From a checkpoint of a small mixture-of-experts model trained on Wikipedia.
Size: 13 layers, vocabulary 16384.
Experts: 128 experts in each of 13 layers, 96 SwiGLU neurons an expert, 2 picks a token, a sigmoid router.
Training: a variant of Adam for the experts, 244M tokens, 7432 steps.
Below are experts of layer 8 (counted from 0) of a mixture-of-experts language model. Rows are named gate (a neuron's input weights, with its number), up (a neuron's input weights, with its number) and show model dimensions 0-95. Each number is 128 + 32 x the weight over its row's rms, rounded and kept within 0 to 255.
Before each expert's rows: "gets" lists some tokens that make up at least twice as much of what it gets as of all text. This comes from a sample of Wikipedia text that the model never trained on. Tokens count by the router's weight.

# expert 0
gets: " at", "°", " from", " of", " with", " by"
gate0 [139  89 172 154  83  76 105 127 164  81  63 163 100 139  76 117 132 119 117 107 126 149 106 145 144  71 105 149 143 177 116 167  68 137 161 114 155 153 124 156 162 139 134  90 124 113 136 111 176 151 117  64 184 168 150 166  87 144 127 152 150  92 153 120  88  80 138 154 129 206  43  85 111 164 105 165  85 158 126 120 105 173 115  97 120 137 122 112 124 161  86 130 162 168 154 136]
up0 [122 155 146 115 134 150 132 135 157  88 114 149 166 162 111 143  89 157 168 131 156  80 105 129 140 109  97 142 177 216  86 112  91 122 106 181 132 182 107 129 155  82 111 137 123 154 133 123 170 129  58  95 116  82 117 143 182 153  90 158 111 113 144 136 173  76 132 202 108  95 156 130 139  48 121  88 132 100 111 108 135 127 199 126 116 128 158 145  82 106 178 140 178 129 124  69]

# expert 30
gets: " 3", " 4", " 6", " 5", " 7", " 2"
gate2 [117 156 139 147 136  98 103 130 134 117 139 123 124  53 105  42  97 134 143 144 131 110 143 110  96 125 114 118 125  76 108 181 150 117 118 111 129 113 137 105 172 156 150 170 146 147 115 128 160  63  38 156 115 141 209  91  88  95  99 149 173 154 154 177 146 141 157  99 158 168  86 123 113 106 169 154 120 116 127 211 110 128 209 120 109  84  93 137  68 146 103 121 134 127 124 146]
up2 [112 117 123 102 170 125 191 159 150 164 179 139 104 132 136 224 148 140  98 105 145 134 130 147 183 141  86  89  93 174 151  93 127 129 143 127  99 120  95 174 154 135  90 104  81 190 117 126 130  98 156 156 133 121  40 135 169 132 155 126 107 122  86 129  81 120 129 167  99 110 143 119  95  95 124 124 143 139  94 109 126  95  52 116 195 159 158 130 115 188 138 142 163 106 193 162]

# expert 71
gets: " |", "=", " day", " Trans", " far", " too"
gate0 [118 139 144 129  84 140 191 144 205 115 107 132 117  38 105 119 150 149 136 165  94  47 115 166 136 143 138  88 167 128 122 161 167 145 100 113 148 151  92  95 137  94 119 156 133 168 116 127 122 184 179 150  93 136 155 109 100 205  84 150 143 169 128 162  92 148 195 132 183 141 154 111  96 123 175 112  87 154 144  59 149 124 120 142  87 100 121 148 134 139 173 137 156 114 149 146]
up0 [140 102 154 158 178 103 117 114 130 151 174 102 120 128  83 105 179  75 179 123 123 153 136 133 101 202 162  72 205 110 161 185 159 127 115 111 124  78 137 136 109 125 150 109 152 129 155 199  74  89 131 130 134  88 203 140  90 149 106 116 158  93 115 156 189 135 211 158 100 134 103 119 107  94 127 147 102 147 146 121 159 149 165 105  93 108 113  87 139 117 135 105 121  86 106 161]

# expert 124
gets: " and", " or", " &", " then", " /", " even"
gate0 [155  63 189 105  79  96 131 131 135 163 132 121 121 144 123 129 121 170 107  96 122 150 142 116 148  45 102 112 162 135  76 171  80 101 162 151 188 116 124 140 139 109 151 158 133 174 121 121 140 123 124 107 106 139  53 153  99 117 142 158 125 166 194 131 156 105 112 132 156 150  75 125 111 209  83 144 134 128 127 163 154 100  99 133 132 164 134 157  90  44 158 164 161 191 126 165]
up0 [ 95 127  94 101 175 226 142  98 101 135 110 141 147 103 154 160 154 100 182 188 101 113  69 177 146 151 100 105  60 109 140  76 127 130 118 114 129  61 143 122  95 131  69 131 163 157 110 177 161 131  99 153 101 131 167 113 145 181 108  83 105  66  97 139 119 154 188 141 162 145 121  93 163 138 177 125 142 168 138  95 140 135 118 118 137 120  77 139 156 166 115  97 112  95 167 134]

# expert 59
gets: " Win", "x", " Title", " Science", " member", " 6"
gate0 [ 99 150 102 152 154 136 124 132 121 138  90 118 103 126 101  68 189 136 169 178 147 103 169 168 219 148  70 127 147  99  53 138 109 146 164 103 136  85 131 129 151 150 132 129 109 105 102 113 127 203 171 184 182 179  64 129 126 146 134 170 151 162 110 151 105 107 125 117 146 100  90  97 114 137  98  88 147 186 159 143 110 151 151 105 146  64 113 154 115  81 129 117 104 107 170 133]
up0 [122 118 129 119 148 118  92  65 113  91 145 125 141 108 140 113  74 121  82 122 151 130 140 119 108 186  98 198 171 161 125 191 130 144 113 151 137 140 151 156 157 140 117 128  29 120  89  83 138 144 171 160 137 133 124 142  58 162 168 157  69  70 116 130  97 125 141 161 134  98 126 132  78 143 139 138 100  88 142 132 106 129  87 148 147 100 113 160  72 112  83  28  94 150 130 145]

# expert 51
gets: " of", " in", " to", " on", " from", " with"
gate0 [ 94 102 188  98  52 109 192  88 136 120 114 141  88 131 174  94 148 169 145  93 148 159  83 130  91  95 112  63 153 140  82 144  96 138 179 160  85 125 133  93 103 129 137 132 151 119 146 118 107 141  64  92  95 206  68 101 123 104 109 108 116 143 161 131 167 135 124 175 102  65  97 139 102 140  87 121 110  94 110 122 175 117 136 148 135 104 129 160 128 108 117 154 188 108 159  70]
up0 [175 152 211 117 117  81 121 119 120 116 149 102 135  98 176 117 128 169 156  57 165 215  91 112 183 122  93 133 135 117 147 131 141 125 129 146 144 125 163 173 116 144 149  59 136 115 161 127 132 120 112 151 108 144  70  94 109 132 146 117  86 176 130  99 138 154  98 155  83 148 101 149 155 210 123 124  63  92 121  86 145 137 129 126 163 100 144 148 139  75 114 120 166 148 209 137]

# expert 83
gets: "o", "a", "i", "e", "as", "ia"
gate0 [149 141 162  94 126 176 131 118 131  73 157 110 139 121 104  96 105 112 110 121 122 128  31 138 165 111  97 156  91  71  84 137 124 133 170 123 124 138 144  83 138 147 140 122 198 104 114 107 148 127 135 136 132  98 211 109 120 200 154  78 176 114 209 131  85 141 193 163 108  87  96 113 115 110 151  87 128 115 111 130  90 147 125 105 141  91 124 137 136 142 206  66 133 102 134 112]
up0 [154 118 103 133 115 129 138 159 110  97 161 167 111 123 109  60  79 161 150 175 123 126  78 142 141 186  77 110 129 144 134 164 129 157 129 196 125 228 148 120 173 176 170 143 136 139 113 105 146 130  39 132  86 163 181 166 121 137  89 112 123 146 132 154 107 138 139 147  91 120 118 121 110 109 207  72  93 127 108 115 149 154 105 158 169 145 147 175 109 167 131 161 104 180 137 135]

# expert 93
gets: " |", "|", ";", "|---|---|---|---|", " (Japanese:", " t;"
gate2 [137 146  93 127 103 125 130 103  88  95 106  85 119  97 121  97 133 105  93 162 153 100  96 112 190 139 146 146  91 160 109 112 146 148  97 122 122 145 100  95 141 135 149 151 132 160  58 143 179 172 190 106 117 150 156 156 120 112 144 125 127 166 142 144   0 129  91 185 148 156 144  56 113 124 164 210 134 161 159 123 162 131 146  95 119  88  91 138 133 146 161 144  96 102 182 118]
up2 [141 151 165 148 136  92 119  95 147 101 175 176 129 140 136 153 124 102 147 103 114 160 148 137 129  83 104 146 139 112  94 112 140 126 174 163 124  98 192 207  92 104 131  62 110 102 154 123 115 109 108 196 167  73  81 181 106 182 116 123  94 117 119 127 168 120 123 137 120  94 113 185 114 130 134  69  73 113  83 149 103 144  95 150 181 113 189  82 113  86 139  91 128 115 155  61]

# expert 62
gets: " for", " on", " with", " at", " of", " by"
gate0 [146  70 105 113 137 112 136 107 138 107 102 135 162  91  89  91 143 186 158 123  67  98 157 131 134 142 101 122 148 139  88 187 118  78 123 102 138 187 107 135  80 121  93  85 165 141  75 130 135 131 113 192  96 121 172 121  65 161 129 119  80  82 164 130 129 158  63  80 171 121 112 103 130 183 160 124  97  45  84 131 101 126 158 113 181 140 133 146 127 162 153 170 139 115 149 158]
up0 [137 184 140 130 120  56 156 130 157  96 175 152 137 141 150 134  71 115 105  80  99 167 144 121 102 154 191 106 135 121 134 122 103 158 126 135 129 120 114 126 162 125 108 154 133 156 192 132 132 101 216 171 116 134  91  82 155 117 115 156  55 139 110 138  90  75 165 133 120 121 149 123 179 114  80 155 154 162 138 120  97  99 159 163 171 115  77  60 118 126 125  84 163 188 174 167]

# expert 109
gets: "k", "z", "t", "l", "en", "f"
gate0 [ 92 124 186 178 176 153 152 147 162 138 139 128 107 109 150 124 152 122 152 108 159 133 101 164 145 151 175 151  47 104 157 128  82  54 142 131 156 158 176 108  63 148 131  92 158  81 122 101 190 141 174 120 133  58 129  73 143 110 133 107 123 142 152 102 154 140 141 118 216 120  75 145  85  82 153 129 141 111 138 151 129 131 130 187 110  59 156 117 126 141 114 127 136 111 164 101]
up0 [129 110  91  89 145 165 120  79 171 123  91 149 148 162 165 152 171 176 213  66 134 184  80 159 121 123 158 176  41 155 122 118 140 143 109 143 146  99 176 146 162  98 115 106 111 144 131  93 142 164 107 168 126 116 142 179 125 144 125  83 160 154 102 123 112 132  88 135  94 129 120 169 213 127 133 142 111 158 169 135 115 182 111 164  88  89 155 126 103 182  89 153 130 109 137 112]

# expert 18
gets: "|", "\n", " |", "-", "=", "==="
gate2 [104 132  80 108 109 149 136 132 170 146 123 134 137 124 128 128 116 122  97 160 164 112 153 146  53 194 136 122 128  95 126  84 135  99  92 106 141 164  94 191 146 106 152 124 121 133 132 125 110 168 145 143 156  33 117 167 103 154 107 116 100 123  64  57  73 115 134 155 153 150 138 114 162 138 135 154 121  74 152 130 135 137 172 193 119 136 111 122  65 118 173 139 173 110  26  95]
up2 [103 166 105  87 128 156 168 137 183 129  97 172 142 125 123 159 120 103 109 159 112 138 127 196  76 165 125  74 125  76 101 124 106 146 131  99 156 106 111 129 145 107 108 193 134 162 149 155  69 132 113  97 145 119 139 152 124 142 168  74 166 179 116 116 127 106 144 119 112 130 151 190 113 187  85 165  98 100 152 120  81 125  77 133 138 161  98 110 116 108 166  73 236 150  85 135]

# expert 101
gets: " and", " or", "ly", "r", " X", "–"
gate0 [101  85 108 128 114 142 125 132 163 115 159  56 109  71  86 140 167  94 180 153 119 154 147 194 170  88 152  95 136 113  97 157 114 113 149 124 175  86 126  98 114 121 152  91 166 132 112 125 134 148 167 135 132 119 108 103 106 144 112 172 131 113  81 129 139 109 119 129  93  84  70 157  64 120 125 100 132 221  92 145  51 139 129 160  71 117 122 100 107 143  88 156 125 155 183  66]
up0 [140 149 152 107 141 131 127 162 121 105 195 112 146 135  83 150 142 111 163 105 125 173 157  79 114 166 144 143 105 109  38 174 196 124 163 100 135 154 161 148 199 117 187 116 114 155 140 116  82 175 134  76  87 134  99 106 104  65 182  94 116  93 107 135 144 137 129 112  98  69 148 159  60 159  98 110 106 153  62 141  93 128 118 143 104 103 110 177 103 117 118 108 106 139 140 154]

# expert 22
gets: "s", "ers", "es", "er", "ing", "as"
gate0 [ 81  74 118 101 138  81 120 118  90 116  94 127  57 132 116 115 131 178  90 136 129 105 160 108 133  98 166 123 122 162  92 137 156 133 125 153 141 198  71 156 118 133 112 131 127 119 162 126 175 152 171 147 180  70 132 140 117 156 163 144 151  98 149  91 144 135 111 119 157 177  40 129 134 111 140 136 187  99 130 155 188 154 131 157 133  98  87 119  53  98 136 157 136 208 124 181]
up0 [174 105  94 191 120 100  96 139 128 172 110 187 145  91 107 143 145  57 123 146  71 156  95 134 160 171 165 172 150 181 144 113  99 143 120  89 134 101 132 211 137 117 153 152 177 155 106 115 139 117 107  82  57 156  92 108 121 127 178 156 131 181 120 117  87 146 163 130 175 141 117 133 114 185 128 129 163 170 111 122 124 117 146  82 161 108 153 133 121 199 130 164 108 138 143  71]

# expert 121
gets: " —", "\\", " ", " with", "%", " away"
gate0 [108  71 122 136 156 138 140  95 142 117  67 111 118 119 102 108 208 182 146 125 108  74 129  97 155 181 142 109 127 138 146 109 103 117 126 113 116 129 128 104  82 116  84 132 173 162 145 146 164 148 108 144  75 127 156 114 164 146 144  92 104 230 136 131  85 111 176 153 150 156 102 125 120 133 145 179  91  99  64 160 106 129 129 104 140 151  98  47  78 154 183 147  85 155 124  80]
up0 [101  73 112 110 175  91 140 169 141  87 141 135 161  96 140  82 150 212 112 112 150 160 127 107 135 107 141  76 115 162 140 117  99 141 125 192 180 136 123 166 108  97  95 175 132 131 108 137 104  89 157 150 128 118 122  75 108 123 100 139 111 144  80 123 134 135 217 141  98 144  98  87  52 149 143 106  71 122  82  54  99  93 162  86 128 143  86 145 123 122 138  75  88 134 111 115]

# expert 76
gets: "us", "ia", "\"", "is", "a", ")"
gate0 [ 65  81 169  80 153 103 173  89 147 148 157 192 137 158 138 140  97 150 152 151 177 143 142 114 173  96 150 172  93 164 105 162 122 153 101 182  93 139 133 111 150 110  87  73 155 130 141 182  89 143 160 174 143 136 141 126  77 108 143 158 147 159 152 166 137 110  69 120 140 171  54 151  92 157  79 105  94 138 137 134 140 149 122 118 135 159 139 175 122 198 124 105 180 116 134 175]
up0 [ 88 116 128 150 160 146 101 101 177 137 133 145 125 135 101  84 100 126 182 128 146  97 146 117 127 121  99 121 100 129 106 155 150 137  75 132  82 172  64 127 160 156  88 173 140 164 191 145 121 152 122  88  99 148 115 116 116 143  89 109  76 134 171 110 128 150  93 119 123  60  77  98 116 114 119 215 164 161  92 157 200 142 139 152 135 145 116  65 109 202  81 130 140 151 109 189]

# expert 37
gets: " a", " —", " in", " by", " same", " Par"
gate0 [137 112 121 155 121  98 121 104 120  93 153 105 107 168  76 148  92 143 149 122 148 180  96 192 109 129 136 173 165 151  92 182 118 145 168 177 126 151 140 147 154 154 138  64 128 110 106 121 149 199 135 139  75 125 143 149 101 109 135 141 144 152 121 114 180 135 130 133  78 158 188 179  91 134 163 106  80 189 136  61 102  85  97 139 136 129 193 131  98  60 148 164 134 116 184 164]
up0 [127  78 133  94 121 142  58 148  79 121 173  70 139 158 127 181 193 179  71 118 102 124 153 133  95 163  90 123 151  87 165 154 137 122 145 188  93  72 146 194  93 114 145 157 123 118 143 117  93  91 166 161 190 132 137 118 119 178 146 138 130 133 146 115  47 134 109 133 120 158  65 118 126 149  94 170 140 155 181 114 129 156 162 133 133 122 131  56 118 155 142 112 127 134 154 105]

# expert 102
gets: " |", " view", "ass", " take", " (202", " build"
gate0 [109  70 148 134  73 172  78  68 137 142 123 149 155 171 143  90 168 101 118 154  83 110 161 122 132 162 153 116 168 149 166 118 121 108 130 102 112 185  70 180 181 147 155 116 138 136  75 160 169 101 131 140 147 155 114 128 137  95 148 103 164 138  66  42 163 147 128 110 145 126 133 138  97 190 119  73  74 181 136 111 155 134 157 127 166 140 154 159 167 133 105 132 133  61 140 106]
up0 [ 94 134 126 134 159 128 170 103 117 155 130 113 106 145 106 159  84  90 132 115 163 155  97  81 174  91 142  88  88 124 114 156 162 183 140 177 118  61 150 139 107 112 113 158 147 135 137 112 144 133 146 154 159 134 131  52 143 194 140 169 114 168 147 171 124  98 147 181 123 150  89 167 188  96 133 180 123 154 176 198  60 130 175 136 144  79 118  94 107 148 173 143 166 170 127 102]

# expert 74
gets: " a", " an", " =", " one", " this", " A"
gate0 [ 93  72 142 112 148  84 160  75 174 139 162 186 114 126 103 132 107 173  98 181 163 155 108 171  75 169 177 108 133 152 102 172  96 137 169 162 132 163 130 139 150 128 137 108 103 109 146 109 135  94 153 155  72 156 160 106  95 135 197 107 101 121 172 105 106 162 100 152 100  84 134  95 136  84 115 155  97 123 143  87 166 145  64 166 129 135 135 133 136 155 110  87  89  90 209 154]
up0 [137 163 136  95 145 156 114 164  48 109 121 164 123 132 140 145 103 140 191 134  77 140 159 180 157  95 100 112 104  97 181 149 130 140 102 115  84  82 138 129  93 119 102 173 125  73 130 146 132 138 128 110 181  89 165 194 176 153 101 121 127 156 136 100 146 113 114 103 184 144 125 101 104 194 121 138 172  80 102 171 155  87 195 153  84 161 155 151 117 127 156 188 162 176 139 143]

# expert 48
gets: " 5", " 10", " 6", " 24", " 7", " 8"
gate2 [201 129 109 178 127 134 167 152 181 157 124 131 139 165 186 148 131 100  99 186 117 122  72  78 137 142 112 107  99  94 144 137 112 152 137  92  88 158 166  90 116 162 144 126 123 163 164 130  54 159 113 118 116 139 193 135 119 133  93 126 123 195  22 171 136 141 139 137 167 122 161 127 114 119 135 120 125  95 139 126 117  94 104 178 101  57  97  70 103 123 126 115 150 109  91  99]
up2 [147 147  82 173 111 151 134 136  91 197 133 105 105 155 195 129  89 128 159 129 107 108  45 107  70 145 124 121 111  98 102  86  75 143 124 116  74 147 161  52  99 168  92 147 110 139 109 100 115 151 146 134  76 124 195 124 112 141  72 115  98 169  65 175 116 106 119 161 111 143 122 183 165 131 147 141 127  93 118 151 138  80 139 148 100 173 119  71 116 102 119 156 153 152 145  95]

# expert 20
gets: " in", " In", "In", " from", " into", " through"
gate0 [110 154 107 138 166 111 104 149 141 111 197 124 144  89 139 170 179 101 187 138 120 132 133 141  94  98 163 136  98 152 102 117 133 115  94 162 101 120 127 125 122 139 111 120 121 114  89 135 136 152 126 194 140 143 108 123 101 131 208 105  90  36  83 168 138 186 156 126  73 160 169 162 143  78 112 137 123 149 155 124  98 107  85 137 147   7 153 114 149 162 127 106 131 184 129 137]
up0 [154  87 126 143  92 157 114 125 122 131 131 143 145  87 100 106  78 192 102 110 117 143 173  90 126 151  53  95 145 124 134 125 110 109 169 128 123 107 143  79  96 106 138 125 118 141 163  77 112 135 106 103 107  97 129 133 102 149  45 108 163 162 143 120  98  74 138 102 169 140  69  89 121 185 130  73 143 154 152 137 146 112 118 152 150 226 156 118 109  61 150 165 156  91  89  63]

# expert 67
gets: "|", "/", " access", " return", "–19", " Los"
gate2 [ 96 171 109 125  87 166 102 141 196 137 153  92 128  84 123 108 169 146 201 158 157 117 115  98 101  92 191  60 162 173 169 105 143  90 156 136 141 169 108 100 152 118 164  92 145 145 127 171 160 137 117 186  82 126 103 150  95 121  96 124 114 176 133 126 137  71 100  56 176  76 163 136  97 156 148 167  95 159 109 116  79 148 110 156 157  99 157 150 139 113  81 146 120 129 132 146]
up2 [155 127 118 135 113  95 149 154 102 133  66 160  90 138 158 189 133  68 159 172  86 111 126 111  78 134 173 120 212 125 103  98 126 105 151 123 137  96 111 144 170  71 106 159 144 105 149  92 140 169 158 155 148  79  74 106 121 109  89  95 174 127 105  98 111 143  83 126  95 133 138 128 162 127 172 163 126 112 123 160 136 169  81  97 105 121 116 194  48 136  96  82 110  87 114  79]

# expert 100
gets: " |", " M", ";", "ig", "u", "m"
gate0 [108 143 127 146 106  98 105 166 149  84 115 180 129  91 120  79 187 128 104 153  66  88 110 146 149 166 141 170 147 111  93 113 135 103 130  97 179 153 107  64 191 114  69  95 141 145 130 113 100 199  72 154 171 131 132  66 116  78 111  94 115  96 103 165 107  88 138 149 116 123 122 150 191  94  81 122 142  91 108  92 103 161 108 134 132  54 105 151 129 134 133 127 132 172 179 137]
up0 [108  53 216 141 121 105 104 131 187 100  93 116 145  55 150 157 135 132  95 138  78 157 129 123 126 128  99 178  83 202 135  99 141  79 109 125 136 148 153 129 120 104 144 112  91 134  85 100  92  88 120 207 140 118 126 129  65 126 139 137 106 150 131 153 166 116  79 122 135 128  33 132 159 139 102 134 140  97 173 117 145 117 167 131 161 117 118 130 121 118 132 141 141 155 205 158]